config.toml
d_model = 256
d_shared_expert = 0
activation = "swiglu"
moe_layers = [0, 1, 2, 3, 4, 5, 6, 7, 8, 9, 10, 11, 12]
router_score = "softmax"
normalize_top_k = true
routed_scale = 2.0
balance_loss = 0.0066
balance_bias = false
norm_eps = 1e-06
beta1 = 0.9
seq_len = 2048
train_tokens = 679500000
steps = 10971
Below are experts of layer 2 (counted from 0) of a mixture-of-experts language model. Rows are named gate (a neuron's input weights, with its number), up (a neuron's input weights, with its number), down (a neuron's output weights, with its number) and show model dimensions 0-63. Each number is 500 + 40 x the weight over its row's rms, rounded and kept within 0 to 999. Numbers have three digits each.
Before each expert's rows: "gets" lists some tokens that make up at least twice as much of what it gets as of all text; "comes before" lists some tokens at least twice as common just after its tokens as in all text. This comes from a sample of Wikipedia text that the model never trained on. Tokens count by the router's weight.

# expert 3
gets: " |", ")", " |  |", "==", ") |", " ="
comes before: "\n", "\n\n", "==", " ==", "===", ": "
gate0:570482569545425470422534454454498535512598487444586480475456477487479506495553484526538450545479542473539484514477451503539509517510471468494512535561472443582495474540439546550498503520525493
up0:515475512445577474542503494536484566483483442519532520495516506531465428513435488443501568501557478514553504542541393534508452473486521444529411511534572436475522587409427485493509479491456489
down0:541452453490545459434544523506476499497521422436526433520490469468477524492516520556505507463451492545479487509527572513515493451474437537500483550502490516468513446468404567464462469504594505
gate1:482597578538429443516546465458499438486436507454474464501447503497475415519551548544522471542544562493510463486524466486509486493549456521566459505541460482520564535527471553495483541381512492
up1:541522555506473465499469519443457486474470500440506544499452468483437432506489556497443481554525519517438548519509486484570494529486424552497439513544510508520554501457454502576467469493520563
down1:469559498499517519590531498451482437550516517414500582524467483534583521453450447484477524522574501533536470519537482448520517464320415577510494569515471527521473483475527515519511588517525508
gate2:512485594483507454476563465493509492472523568544513460429467586526510491475489529511504539481489513430432488518479470503580477532580437501519534525475542478544521535500450536422478510465419456
up2:453507506462531496530457513519514488533525448491503467526551458513498541501462430467419475450550488460473523508447526532468537492447439525503456504527499413479511521456489546496507512515429490
down2:458546453404450507526561494444515450619549454525428523534473530528479519484415505458505513512381554472550499494560507523541507472656410458478492507437515519548515497507440475479522534548517511
gate3:517486493656507462393498512473415523497491473482545436523576508478507444469493496466479557515490527525511498556517470512474456489530442553505593475547518495516488539469532466444520437521554544
up3:468511527482584559544555476478492589502542472499475490535469580503500509453475590477517444500522447469476475487513481487485495494508530477474452463513477451524466544549410449444458484468482504
down3:518516500478564488440513558474423473539489442467435458503504505507461482528483506532494520472499562490474493507488440464549437450438553448524519472567504535532469549453478478480501516509547498
gate4:531485544501574409507552530523458525488446554506505521547495527497519461565555567566532432502516497559414445532488463448532461494534377540423579529507467432533494459524430510534513537465552434
up4:512523377415508513485537531520455566512513551530532461545473480472501513501484493502484499479529450562511447457441513497530464471474497379484541498464504537582520517520472482500429550436517419
down4:528609481548567499545537545501495499634481527515507503505457443533543484539436448464546562514554501494567487526483428388512488552446483488508477574476529480547466540493512537524518495507516518
gate5:438469404568394640413455607457583493498472531436503556479547491462497515501500545539537490453561470513503546494416513501545540529539448435500460456507489524472463489546532495590537482476458527
up5:517490526509546436595520484458449466536417475508459509477473539532571537482544445557493444418486472503471529569484430469461486485496552454471522528464542407546441541504430488511547525394524504
down5:510485576496479516525572422433474563515454539480498551488501552530506523508505533515533545472515491538459568476484597472463563468438650435491446502551492503428463503492528477484522589471578482
gate6:501432475507402458689498491450572508467478519428425513488493467493568509514500509440499534468497422598502514542463521504484518514489468500451520475487510518531489518487534553463491508514515489
up6:535521478414562518552514531528480505491504460457549457496530494501567515547493494484501528447524478476495516455401506513524466529456526488417482484483524525492512540525497519502483453492481493
down6:510529460541478490503470489513436520435601480530460460475558577461472512530559469519525522446485521496490536509477454486510484550526514450526515474470506446508482562533490497502472493515505481
gate7:429498542519512432493582469526486490477540485509564503501489525451456490529482465440551452488519508533489431454423393495504527471477542550481430496520460520484475459581501516537417591498521493
up7:500517402459568469549509504486538462499528596551526458510496499502556413459466524520489486519491468490513543556461591556483549475522518495538506478471464422516513515456484582506557452512497508
down7:438490467525459529510562555429478511498566589559517499485492482524426458491442563530457464554531473490511513453518532484428503482457441501417598521481503402536457509505540456446447520497488473
gate8:455434502534438504545517665506491499482513514464490526524475460460532427488491449475470444586519532458567452480529460483485425503540447534540524493541553520525494475503491526511496553470536527
up8:538530535511532454497529504559494500533485503567531432477542547446468529431484472504530547498495475514495520535444522499488503466532530483392493551452444502505523490544523444438552471473544468
down8:460509544484541510482456558511519515438482511522486439585483555481482506506548490501502505478555493479488530480468424514465546496620485521529474488557468452433524556497459506518514473526460433
gate9:471460515455473527531523493557529470502445500582447564460426455519512489505475554523484533525541550511550460514558436539469540554514448495485499502562443492601513489515454555451493574471521509
up9:474498554479500507444493545510488525537548515433494481481495464483563558498516579505511534521503496473432452502506451537504546513529476474519547478540506460359413499525490484453579451500505484
down9:480492526495554451509445502573600504434522478477531424525561489499525538567549515490504427510552490503495491454534498508390536456477466514466532506512470450477520492501496490539484505457468517
gate10:528455561515627455524485506464648495518442475481516523514457486437539491476520511436500455510562526489547504543526419549495480549537452570458529543532517487504428450453486496542541488465485497
up10:495514474473555479516556493529483472550568539610408530412506485484512515451459477484549474528512464530476524458491554473480453488493528413444479534538516580495486418561476493522531529513518460
down10:532512485562530535472531508428475445534529488572508457487498552524432448506482443444535518518525461509531483500529535499551453538503485506474478485470474461554548540519458489454569468486521497
gate11:492512520503448522487492487538593618455438515482457501477458484569541506497529528564499501467356444451513506403543480505543476538525487464489500500490510538513510438431464492495598511577475505
up11:545481557487551474497509491478511527460520515471520406434528545402480491533508509432519602546573467520438520473486498469454451547533447555512420529444481505468513466511482497451492521473526540
down11:487518529551478511525491563439491415508447563542503561529562525503599492400585500479513503564469514507489518563463504546514507566412454491529558506508497488464456457469533491527471570567507485
gate12:474473522544487498535531495513521473617562536483545445514468494498483514452474490473519534525522405551483540556462478493533524531496492476583581533534488463496502527434558527475488515556412472
up12:539495451523475470493510517478530426522504462518465428499469464493534502496486456544560511532475473465481530475494503432473536556464527429503519472476504414534519604449466541484513454506494533
down12:487513523505492493559495452472527493507465512500506528499470515452540507487449411494527443474503575503520538511440545526522494563574467414556482497574489478483490511514565479539497540453510496
gate13:465487486514493475543595499484577463498569502518521555456447492506503511530510541495568583519526529479477512501573517482481402507499535526460523532586457539527505485528482455532521511542527558
up13:497504520494489421528498389501527460462481500527528487412491587521451424500551581548502491403566469519527487468515514449535498500503528549507433541502494545500548523533507487449445507502473483
down13:519468532495500559529475463514526495518507564540481577548514485515417489531515451443518483519569504431519535554501584515423512562530478521555462462495449507495513495477539490553480478461469490
gate14:488465497606488479578522481500496538476489613545576463465480523405536474510513520499523432508526569446512608517558499515509555525483611490534506538374462496498443515531497522522434508527500515
up14:478495455587534493521444479479520463442589470457506514595527509440459433497490449461493482477540493475463436417566562519481522507468471498573453519574463576562525504497467512584503460479495466
down14:501480548493418506465495538452475434519535594448533530589469527549494462455471528429495482489442444554514466505504514532564510492439497503514472498585475494516520507532513480499524564436458513
gate15:488470462550466448453494476438507538477492478615507565451483532496455449520506515460506432543510475493576486504545445510481476450570499493426490537453555536474537555513467499538513459482552486
up15:555494492514559482550470538527436545485479499468495525519521484389522557503503540435460506455488534514488513499506516527476535467446457481460511503510437464518497359471545478542502485451505550
down15:508455490446540560467486509505495490481528572490491512516508540406433467504549551534471489427537535505458568531546502478471441485492485443491555503497471510520512409615526524496548482458502560

# expert 13
gets: ".", "0", "000", "5", "4", "3"
comes before: " | ", " |", ")", "–", "\n\n", "."
gate15:494467536508528491386505526546509483415432514679473404446461517490500496535503522493528444484450525516540576510431526489478548483518518530497511458592518512505462534495501439452488519555467518
up15:510509494527508503455512483412465458516482447557452514430543508506473483428502508484514527513603537501459464462407454522467496490450497473480531502472508581479437496452530507411521512547520532
down15:507507564465495523545502542473433513549537433518502456566533475497528458470521486457495486466404480520550580548467530494559444540367551448435522527517480531507511544512461517536474563518482463
gate16:394429482533453515514467525452478473520531475497527545489450469533475563540508494489517476511483460479495439489453460475552520510556474512451492523578550483514544537495438572467501517564456518
up16:513494425490511492499415456553475500498559463490544518522475457506584493484511505500543570429471509440489476420522509528473472458493523579568520584539570465471457542437431522439497481527498509
down16:518482576531495447485506546492539476516450476484477450495534477485534536401502478522492539547581520544567489519485619573471542562545479416497503476482482508531458486566447498545463530486552490
gate17:474461561566552489552511492552476492486483461463480619460381517542507516479546453508581489537543413495441454508522446548479504494533514511429491521514561503560500511501521470494543531426476504
up17:501539524531524502478489497470463456486396492534470494482476529507543535519496473459493444537451450534456544535555506502503542453536500488583518475502445526393451532455549484503471511563485503
down17:485502534510521568519500605515501453460520518530473528477556543508457505481498495539515533487480502505486483475493427497536453505578472507487457458594406557470470477447514398523444463515478524
gate18:491528569485580503535475502498549505454473490472468542654423537398462488483528529526516479461480537508497524512465537499522502555482526411516498537488495512477527520595420502525513509506554463
up18:505472525546532478554524539566406500503402538529540502528513519496528487562452513443415475496488478501524528511433542512551443502498500475482439469525462495523518421503512459534473526461476494
down18:563500482481550480500467494594527528497499478498460494544419561514462575462429477547501579474544576522480480553520452512497538541571529407539534517484461530465515528571509462540530480482564500
gate19:476447520499475499517435523571501532516520528413552518449616574483544512540441568497553521491527511519570564461517424503507459491561532486505432524578514496470473504489518505506475540444549509
up19:475469543549523512577451518496471552515506459464502473458545452572514466457538573498489556390502479556521542545541416546437475523555510442448521522454550489474492478484491510474505493475521451
down19:484486422470473500441525533421489516408467528531509532540454417542509464501559518448481479580502483567476514567463570463552551502470409534458496493403511498496478484521477517546523495489474546
gate20:470516516529529465535531548590472519456496589558453513445507649451484475539473568472564463512526482512605535509442509472505499454483533520550487491453455467499527480531477516449491450497549595
up20:419489511591545425520524478605509464569546518449485508415516490474529549502467525512573550494539527483440504488486507525554477520532528540526442511559515532424489465491525494441479457507505526
down20:564431564495517488478567462482509506583489470417475537541542578510482474467451472519501499493527531440454485489550505542483496567536562520491456497521450513500564468496498536430509527494511502
gate21:490490540512559493509521443547471499542464578522494475444475515590406494491512605451512458515492484570510505459545459478594553511477521513483516454531483508532479514457592510533573493493496508
up21:499453493509577539543480501528498487453515559418433410506528554502482491482559582525568447465518504567522482493448416517504533521457504478508513531447511554464466528477630445527467481494549424
down21:450450545490504456569494625489434521477575447488443446488509466556445492502478529535528484476519525456552482454432580493459492534457503432533530543441552510479477536521522491541523519515544463
gate22:455511463518567484507527478589525511441537510536448503506504526509646492537497477451470535452484486475505533511508510438470529478505459541469514468484426455526553486551536508466444513487540487
up22:548483528487506532453512518565450556494495514472468506435494524502554485560482509473503436547411483535493498446552512494515544571544459516500463472495556485506502448443415509567472522532537501
down22:518513568480492515495484544533553528530461472515488534458574446505563472511464509541489499499477427515470498497423537475519495470492549520471495522521489537544495542536564469535536498451488558
gate23:459456510541483532485508512515520483474489413504451520523479508502449598523496512542500517540520525564478482441526461546526446432535563549491552531575429490415439472533542435471538522542468516
up23:546481433537488463476515534478435528448414501478495516495449482459425487462476518518515453585550507477490517492519502498499441485523524501479538465533443540550463467504484514511570505512513493
down23:468485466490494528530560495496492530522551562525504423518440501588494490491489559495484527394499515493452426553523449504494472530498521476569484453436460515460500502482507454487458532537488478
gate24:493527512587468549544534508540553553528458547516489449431491513531458500649529492476511442545509533489478443524477495483598544553456552495483449459491534527538545536498528542470496438504556481
up24:539570506512534455486521469485549532484481451566515439488491491469542495470449535507516507471496493493509537469533610473488474447526486446485450472505515557467448468521524500452504540489435480
down24:426509552552513485486442457522479544501399490476531460485500516460492534527549481502471497532518540540515458460507532507497500542440511468598471498518537535519440508550539524549512534482525473
gate25:464488563586532467461477457498501506569572466511470467461544475526533516439654515509490496577473454532502471467509561543455456464570536459524535493513492466485424484484464514445497472539506538
up25:441460544544522468569495482474560460417457497545439481507543442565548525458536566479453507528481471510519494435573598495483550475521574432557546482520519472501445545491501492502500538541485460
down25:428472491615552522558380515527552478477442487429514482523412528542487574453514538494412535540554515464498535512472470563530507554668505442482476491520561471477503535487537494453505510484551479
gate26:513462521529561473559510495456527520428571515523456420484511481531490495543545673493531474504512441587559471509503533459511476508582486452437516434503524447530412527445463539557438543508523508
up26:469467436513475527478521453514466511530473521482553469517543461445506519477451562548479467445425502442482470524523451398484450476484456522519459416525517531474586496480574564525554507524490539
down26:500474462406421548476594527577428455502485531455547532464568493482498447539496477532534507439436487471458527501615449485512504424390559555525507492531486518491510503505491424475464536459468581
gate27:512453514488530514467494513586547522483498483573491490456402516518552535486504453564486515478444441537520569550525497541535517427516468489488448459532458497495398509530445443520497567477433489
up27:512494520497500512404453523539573512450463535491444491466434505538456502523553443458503491507489495512512558516496507539513505473515574522530483489585451488559479501489538515519434546518425484
down27:526497467575532524473517510501545536469461507526456408566580503518499542472469494555566520552480522520483433550421542551511471496537522484495540515535476528530439494423574520559454506531483515
gate28:501514475487456517501451513504420528468503506506528549465567450501467458521564522431630532527537482497615482535501552486462440491555450483484508491481562463488467457546492519459512500483412478
up28:472472505465514534487525454465527477498540479460487553549528489501538558477552518509548478526479451533536471515489486579399488522450542510551514533499519545434542547453538481499550539492525576
down28:577473532528423533473550452554535449465489512496428490423582530449507575519489557511499516475498485520512508498418491599493530509481539473466509513501517423528601485499475457519427491529504525
gate29:578508493460537440513484435497423448522521540520475463494414452520522512486539524459478656450514507520499461576503479537483465440572464507514507515526532521499539542470458580469437449429510460
up29:516522512536507507541487533428514496517605491456427425475444512524471530503506466505549478526546524498498460410532468509486515531508500460456502526504536506510490502524496545551514517537465525
down29:552465525557447422470503515480513455533566459540494477455412521542466494470422383559426458508483446453517545450467547473500539487544500491511517467489550622538517518442540448526477529541553490
gate30:508462533471542458400492526598509533496465526561534497473440539499496527460493531507581456570521527580525512535481459495510466498557555565448508481518484477508488476482500475458481561433497512
up30:517478487493548483443456533558550531469462465473517434526379497504539512502468493499470470468491573601460549487511433488509549470520546546427529482578462456495538489428514497426495511492409536
down30:530470516498502621553527562468549467534544404470484478539455522550482499461477501474573529500473491467492508502459470534483515530556454505493465549500460427531487538481560512537399498493485519

# expert 8
gets: "1", "2", "3", "0", "4", "6"
comes before: " | ", ".", "–", ", ", ",", " |"
gate15:508491468470539505550532431510476477487452533636498457479438464502554493485549491494514455507545559524479489510487593500475510544513535501537565504467518480454516552517436434491531543437513489
up15:459427537538547464496564479526493531506512600529571487534528525464473550488478492453510476539537498534427423515568464494467525434529486453417488503577496492492543503522515527561515477543472474
down15:560594525512509512404404467529548554525509499439505539508523532476518483499550424482580477497516484466498514469542443468467475476540547500505521395467487480482432494426489501494489519468418495
gate16:408428454552513489592487513454476546432490480500559536486475442535514519489508514498448483434446497487450487528552542576493489411539534538513491532544531477538489522515527475513439521508475476
up16:521547484447533487478394435504533545465454437546502485417517479534507493455486499505537564499375531488490481513484538534484499511454471522496429435615530468523489535431476468487527473517487495
down16:468452510613484467530516558460493510485545419475511460523445461501466478418582465533494449489571517528465488517514617542471498436495534461516572518463451567509531480523505539543457496524498436
gate17:448524483515505481463460480516535456510517529440441662513568543493494477459511488543537458542543431534560491492530510537499537471553508509437536540488526539525446447486497543498551447500457492
up17:459475556500508530503459489533545498506543516455431529484576496540530546538519501527521480443499538480545571504544489523499535533586505531451572419609502491479511477499459486547459458500444483
down17:463516480489601397564440493561587527463475518539513494452494462496459510521499442480598457519409495484531510478475415489456482529486435539517490494472485551479481464500502469503488514542497544
gate18:471484414519506515523498516477565461450473590438496523652545466485562468519569494503501463440435465512463511520545475499463467517494495618467491569490500435467556457400457538493558519513455554
up18:487550533500500506514468463481461545559536438553489461536481514516487486492491522480488480466575508536527568414477513534513584451485476506478512451490519433542448614508498544530500504525529453
down18:511535524558453436462445490455523463462459499480464570539463445495448537497559557485490516541518555526467524529471606502454463463462529565560550525546471541499514490485528408508478528495514461
gate19:491506526445494475481456528499534538487519486535538578443615472480486537479554468521510515500553480500497510515509462526563497515553473505527481570581509447506504483550410463445475477556518460
up19:449519493529525503578524533496477518504513437491455508584531585473455498476500587455549545522497433553556495530465533529561555549502466466512497554579477530537468543546458464518483518525531572
down19:419532542405522541505538565488485498487538432486511439492569474514427528496440459459537523514494560488553501498481491447496508455561515465430530535495457499534540558509432543438508485479427479
gate20:496502578530491441502451519486567516489490531522433506551465667502549533528410447494514548516447551513541506507441512506531545506507558508539483476470450514454537530507462534526498546501512553
up20:513502525530486447566445593576480491509491485545531464447465536463451527486567490504446472423416514534494483488592566507513584459463586466528471488589492515527497539422502431471476471522570503
down20:519521457505472519439485493513398510482503537454576568574439485533485474520526478406462463490548565513528451473557527476488478539474548532557503535507483533560484475471563484509447440536441524
gate21:534436517468535492475498528498493622425451517498540512471515554552551521516485543490535524491496532487517553535529461551466469512506445442504482394469442565423419403525515453554480453523569475
up21:536507576450521476525474498519465523499525459458514496484486502507484490499538526482491500481455539504447472509479504490534432557528530583590524477559470483499523473530545497439580516512535561
down21:508509477553552558476480474514523536478446492518503469493513441492483510436501454581478436530484538538513476555454445489543436539451430498469582530507561471445481552480484499561560468553499476
gate22:532537474496497490471524451476526491466531461520493530516519500542739545562548537488527518429536532452520508591501404513431478492521529546488504455537483516454477538503547496560548588569464516
up22:489419499467453504462505498501521519396511533496525502466447507521554576576514545536500519440448541452546506566560489548472527434557498511478465456529483528496479529555480443514529527544480485
down22:457485530437504568477544497536576582502499524534505399505525497501554454508454503457459555522523457644489479477554514482492511445419482459536523511505574512507483472480542480530523453420523538
gate23:470475530532486478455483504509543458516448465492489514502484515455499590493523484506492493498520595480584526496492483478537536569535572427523450511502477545516480530616479496477542462524520450
up23:483503521535489488442462516509552482526580509476458496431415508487450476432411510506511528569565460521475528519488537395464527483533471404509474453494535513508501506543497507429543525505499506
down23:428503560510492463583466516400541466482502542481478499607497550480494549449408479434497491512531488483548525483536441552588438539537466459493514505524457520486502491480410501528577553505479484
gate24:440512532472449495529563486450529457478467473466528498506503468541437488613458533531485540521546481461554480536534555478462483513494464536501460512436547381431468550481524559476502549484484472
up24:450513529514428495496477502441479516538432422502516505526482548535506525495513549488365557494559462486523479431484519539451551529514551495517480512548439507473530439476567507501525480523438564
down24:545462412481578443511509495549326537491386496531487453485490456495477516520476431499510483529539446476464471466514530500505516468594461535531412469500481521560536505552495494499489437452513493
gate25:487452545473557464488448504474527487495518465490528554476435483494535538499586439490518506463520482494540469513446465530428534536561509524487499497488514511530486521530522509568532570496537481
up25:496481514461541490517429516483559496459527485506552523512515462522578529530474447501513497406481511438531519506482479538511531582476499516538499529501540473530466484531527607536485580548609477
down25:441491503534475475513496469520503503503406543515533442493541513553518533544569473632433564510494460581458457474515422517513491497537514501510476530536502496496484480476512451541499449458523539
gate26:556458496440511510516526524457561592441553496526484528477470594536544514463532609487515524501509565455485488569521426512515461479576477486499578541545493509478471436597538540553526485549492557
up26:417502510514461508441477441473471418533454539467521470535518467505512485487543491497502471516509423577555500488436488523447514546504475492465403423480508467529524523497453510556570495450477480
down26:508466449561482508503428522518554459444457487502389465491537479471477615448498457463524481519542570455516474545501526458507559530571469519416490579509489502507529449516510492532584441482520480
gate27:489454505492443447530565449452494509470527561453523472451445524479482497465534518674525512416585469527507474540494558499485589468492509473512549499467520518547512537507486535506501555454487496
up27:498529498509464492474483443499490457570546494498498511456530489546477490469531450530558485510464475488485440493534470535572484482532529462551514546418510501521550470418582475507509415477466497
down27:467564597498525597477496566476508458535428476622461457515537539447524474511543493507478519486487479594488428536506406504441495485434489512520521541534511483441482465422519514478457492557485514
gate28:494456552463550461481507497542509530503474459456426488518607490417508490458452505528661453519558556493494551492517485495505593420536500478504523490467467484469511484531482491470513467557565436
up28:549498554491543506490542480465493543490541507512524422356427480488447480460506579472529479513518507516526510539444456493498371512486515515491498486448510479524522548522489555456521512508503574
down28:496454511517518549474602464515487520410564530438575505525472514569484475495500538555528532511468539433551441482497578447506455547444554477509559513533480462553561578490451523492535525510491469
gate29:485500473530558484567513569505427446426394480512522514511511472473455464505490508431495512514424468536572538499442499491445459490489495469540526554436494583586503524465509458480569492464531484
up29:493498513508520522500478451493523496471516484584518461545456475552489614507503457465444500488567485523481532465537535462474538567535508501498519518558478556465570455561459547453463500504417569
down29:556518480486506470460449436468532504554513510464477474553532527513492499468464544551496520598486551525435468500508540560509522460602494485511505467496507505502440500532518515540473529503534512
gate30:536532567501497494518438420450503497520544501486472485512516541492482475529447479476508489618437464513601537530519469491495459516512501471512514460486514518452437452488474485465523461537527474
up30:491479468546504503489529418535520472487485471431470495543503501543543489501523463452522479486552495470541534542473526446493462516460570462456518548456531543493551467501526483453564403415532493
down30:541501516534576512504433475527538600502452525531528487523541490521515423491567489487539523570455463465513489559472516507501463511553534503535527420517527501484484523488496485506486543464498523

# expert 15
gets: " | ", "–", ".", " ", "; ", "-"
comes before: "1", "2", "0", "3", "4", "6"
gate15:510472517511503418486444513504536498552543425574465472459562520478517466477495564568512531551520513497505490509522535527492522438445490459452483489546523457534421443457499462452498537416521470
up15:528485489487521525442491500516531514541479501469464478572543554437508455559444501416521547477448480480457506400540536494502538506503480528562551475514452475460518518512496430577459455505503462
down15:494491538443494471503546467494479455519530469471493498458426434493560497496492537526547458531471578497462521413472545501537492525501581514494497433516447523585468482516542569523515535527595497
gate16:486456536573527510449543513451513457465529464501626600618447525537514535505472532502486521458551520512487521545545450490463485530484467537479495509549474498498538502518539468523471518413492467
up16:538495473514491440509477482494491468497504499477502484489452489500465475480480537463578546542495575581523475544573419535504502520505547483498547485485478464491519533487510514517530527505507538
down16:477475527575527500518513495503444531482474483482553490553569494597535524423437493571503518509444532517510553540541501472418505550418489582482566504567508503541469468499481475538411527550430526
gate17:483466538514530508471479442535442487532535473437458578561445572476502446488455497556511518471559542567515436540487444510479554478500529503468536498493455447510512483533528458523525527455483508
up17:481512432579486473521480525565485536489525476466512475550580451451486481504475502448527450539520438567506418440518517527521490510504461469462527547558557533516550507468490551488510580539547542
down17:465515466462482507565544470523484574576549567500472519505494480495456502532530530527472502511501431502529471521477475501522466474493525463437471515519436548524440448490435530549577541428484476
gate18:454465514459528478488565544537497491488438544494481457638452509538547465485445515533495446500473500553497530476510468551498522421459514513530442567456451435490520486519454463556505512476473524
up18:504510523448476464574523427481470462456503525554550526470499473556475490461538584484498461490460542549519571548506523533464454543480483495480480476595547512542561454444589493536550539499516536
down18:489503507527501528540515511488436562492439480509555562577516562488502486510459551498533515491504417517601509503478459539521490427536506487512503568443466542463476537476454509549448491500570513
gate19:469484540498515485509511522494573437470545535505520488534552477522498482518439494455624559551428511472461513515471465522495527465464464555514503518521477412534505575520517433480542501510565516
up19:537507461524511498439521511500534557459486499494485510474537449465496521551446481475549477514492562424477457525526545544457435494541447496437493467510512489528528488460493551505541521507570487
down19:508538495473504430524482509496527478477496545478440452488504457453494499469426475460500517467553539463517474513552484515476542522498580465492486506459484485521478472517492521541437431437513518
gate20:455468495491447487502587504426468469489543548484569485511553623485465472530492453546481501510497557514609517501493518470546521439530538504496552464486489470392467574524567516495483500525477470
up20:510459478508480472532562456495472523470404537527386505476522473414507470583504399436526441523450521495538497481503540565474536476428520571541507479501508451510480510548486521580514509533460513
down20:505502457548473465490540495562516475436480445483483561553597574509513458525446563503543478469535473448434494461492577509517569439618530544487476538519515443516510498481557490433502433550524497
gate21:569509525487528456499495527482498585439470449446450555533470537639505466485463498483544472559469460561544539481491529516496492574481545527490572506507545491509455455444501521565456513527480512
up21:537522485501482512486560528512472501523454510514509415508489522501509428474463542497487570478521521460488502503544520448501483470573477474519499498490493497483495482456502519459509531492502476
down21:466414494464508559496554478523539466464478503497483472525488498581475535520547552536403463514564495451563467528477463508472538497490442542570466500528517439440531484508504475565535494494515478
gate22:507511452508494492566552481481509494459579493488470492512479492524675532540472523601542553532471415534412489536544494496480433515557484539533451491490479485515510548538487473559481471450538521
up22:496513458483546485530512459577592566527543511458503477535539542432454478465508495533548576447539498527553491493476501475471532491510483508417495584479511554557523426539443508542435472489524490
down22:499506460504489516583561404514535531516503553478489553419543472554548441545583513490508501481460533510498462438490441461509553531367516474461494443519543531487454470457499484482508456490521493
gate23:522478446479450493444414464481463437493561524445569546482516473463516594476454441461548433506505519548533521504500501530425441490605490505496579508555448530517482533416531424495518581531561550
up23:552549502484453460499503495508519502488499532561541533471460561452498529556524485481573484492500517499503616473492480456521517463511444510534497433503555492603520486462489491515448456519527467
down23:476466410453492538501518460488497418462518479438447481528482489556531471557425442497575516507529512476498542388569503515519452474511495505553488490571513543498516466541457540538495540465458429
gate24:475428592490483510518514462458458432475471492498455476548510482460469480735492485499445498504523544576465495526496468516445574449521489480442519415497474481487536489486501524484454513531520468
up24:540541502524524466499540482529480514477506487480515494441461536487496462421483415512523446492477421511519609479510541514548512526432515524550437551436502449493560520556379470466509473549554561
down24:563473447483543479480513462539502459488513383480486453557516558546502543421471456459535472486509495481531509549501517465484430522428479484502470555498490500463518502575433564530476500478490497
gate25:501397482516553497511512490498484439428526474467512551547449457515477520402610554517478524577519538518478526455481475463561499466517451485494481517476479545513582495520464513495531513552527497
up25:533440547491564498510586492541469455471538497453536435537513457505479496419448565525500467491504540486505554456499475488489525510482505521458486571492459519514555509548447532454557523526529467
down25:522526504475513503531472509528488506505453514472557487465414447486441521509559486488494441467489490529453446453512439556416514497546489552489481471477539559539504488439554504528547478474466555
gate26:479493555545446500478496459481560499540439521490509488492473536478400504565455650535490467421539543480498475551427528510483535513491550488506514454547471497479489515553500436569483547493425478
up26:496475598495503519474427458504437496478514465518498553504524511473468508444450428466504531544485520522495405440469390508526446474555498471529536525463512542551533547506500498542559503525499530
down26:484500431465513457518458546576608473481429505516538536539563505487451491545466531519499522565520450496523509517580529549464557509505467526450550471525491507420459483403537484485482484534470523
gate27:478451498511507498523460450591519465492450502461515548453514503481456528519602508669485467476474518548524488511464528487470515541454495518473541508485500472478499543574465536482485503445498482
up27:524496475482502528581461473500507484503511550482484505438464521521475513458475418514541535464485432502535485527525490493494482509522430485504557552514547454477471511494508484498503493553445467
down27:496518579492483505492502449527500490535471463541550542506512445521524490531573500611486542421471563519483528505512362548438557529527497522501521478478374405488526552506529459424490524523593535
gate28:556505459526510468490485495504527554538472516487423412451505523454500472493513536543639427558585469497475501456486453490548443501529464520559530536518541502494451552533522512517496472459502468
up28:518505489496474498461488494460449471492478499517439487468474483450463524490508479521450462568462380496521498487565558531466524522524523486500548489496465545521510509590488544542487458447472562
down28:437458489484521498555542540489487480531544486484441490525518505506468476475521548511667496491451516523501463518518492472584565541530503527446540457560481380447500466453430542463497560466514534
gate29:544418549475466473466464479525436506497571492520484541470468557506519489471490561510499589532461475495518557436599525529524512491578458568514549513542499481470508436512492531518459507499412507
up29:527449511466489483500561490437479518527513538446533465515547505502543431487558497544480532515423536548470503504480514450512488553555522530504550549474576510503541448463578505532477440511494534
down29:483556492486502554506442440511479450477479518525528499566499422528485458514513503415538571464494524474489473497509502568491430510489462555515474540494432524507550437486516523504404485504389556
gate30:457494516419496505544423548494550453513482549475526490464522452517489537532590487515452505581436507490493534564533457568487508544564471436516461512494452481503505563458485468505472458505450479
up30:505500452502508503514468523515528509495572545432519501486511507459516536465456467514524511523562439469422569538554537500485524534518467451459469468485563549514469574562466519599468461510511525
down30:464529468539523487538518503458493514532457568516515510528505462484550525523496492513468502537557489479539450533499524590455429426514487510451518488492467433468596473516497519516520489480481495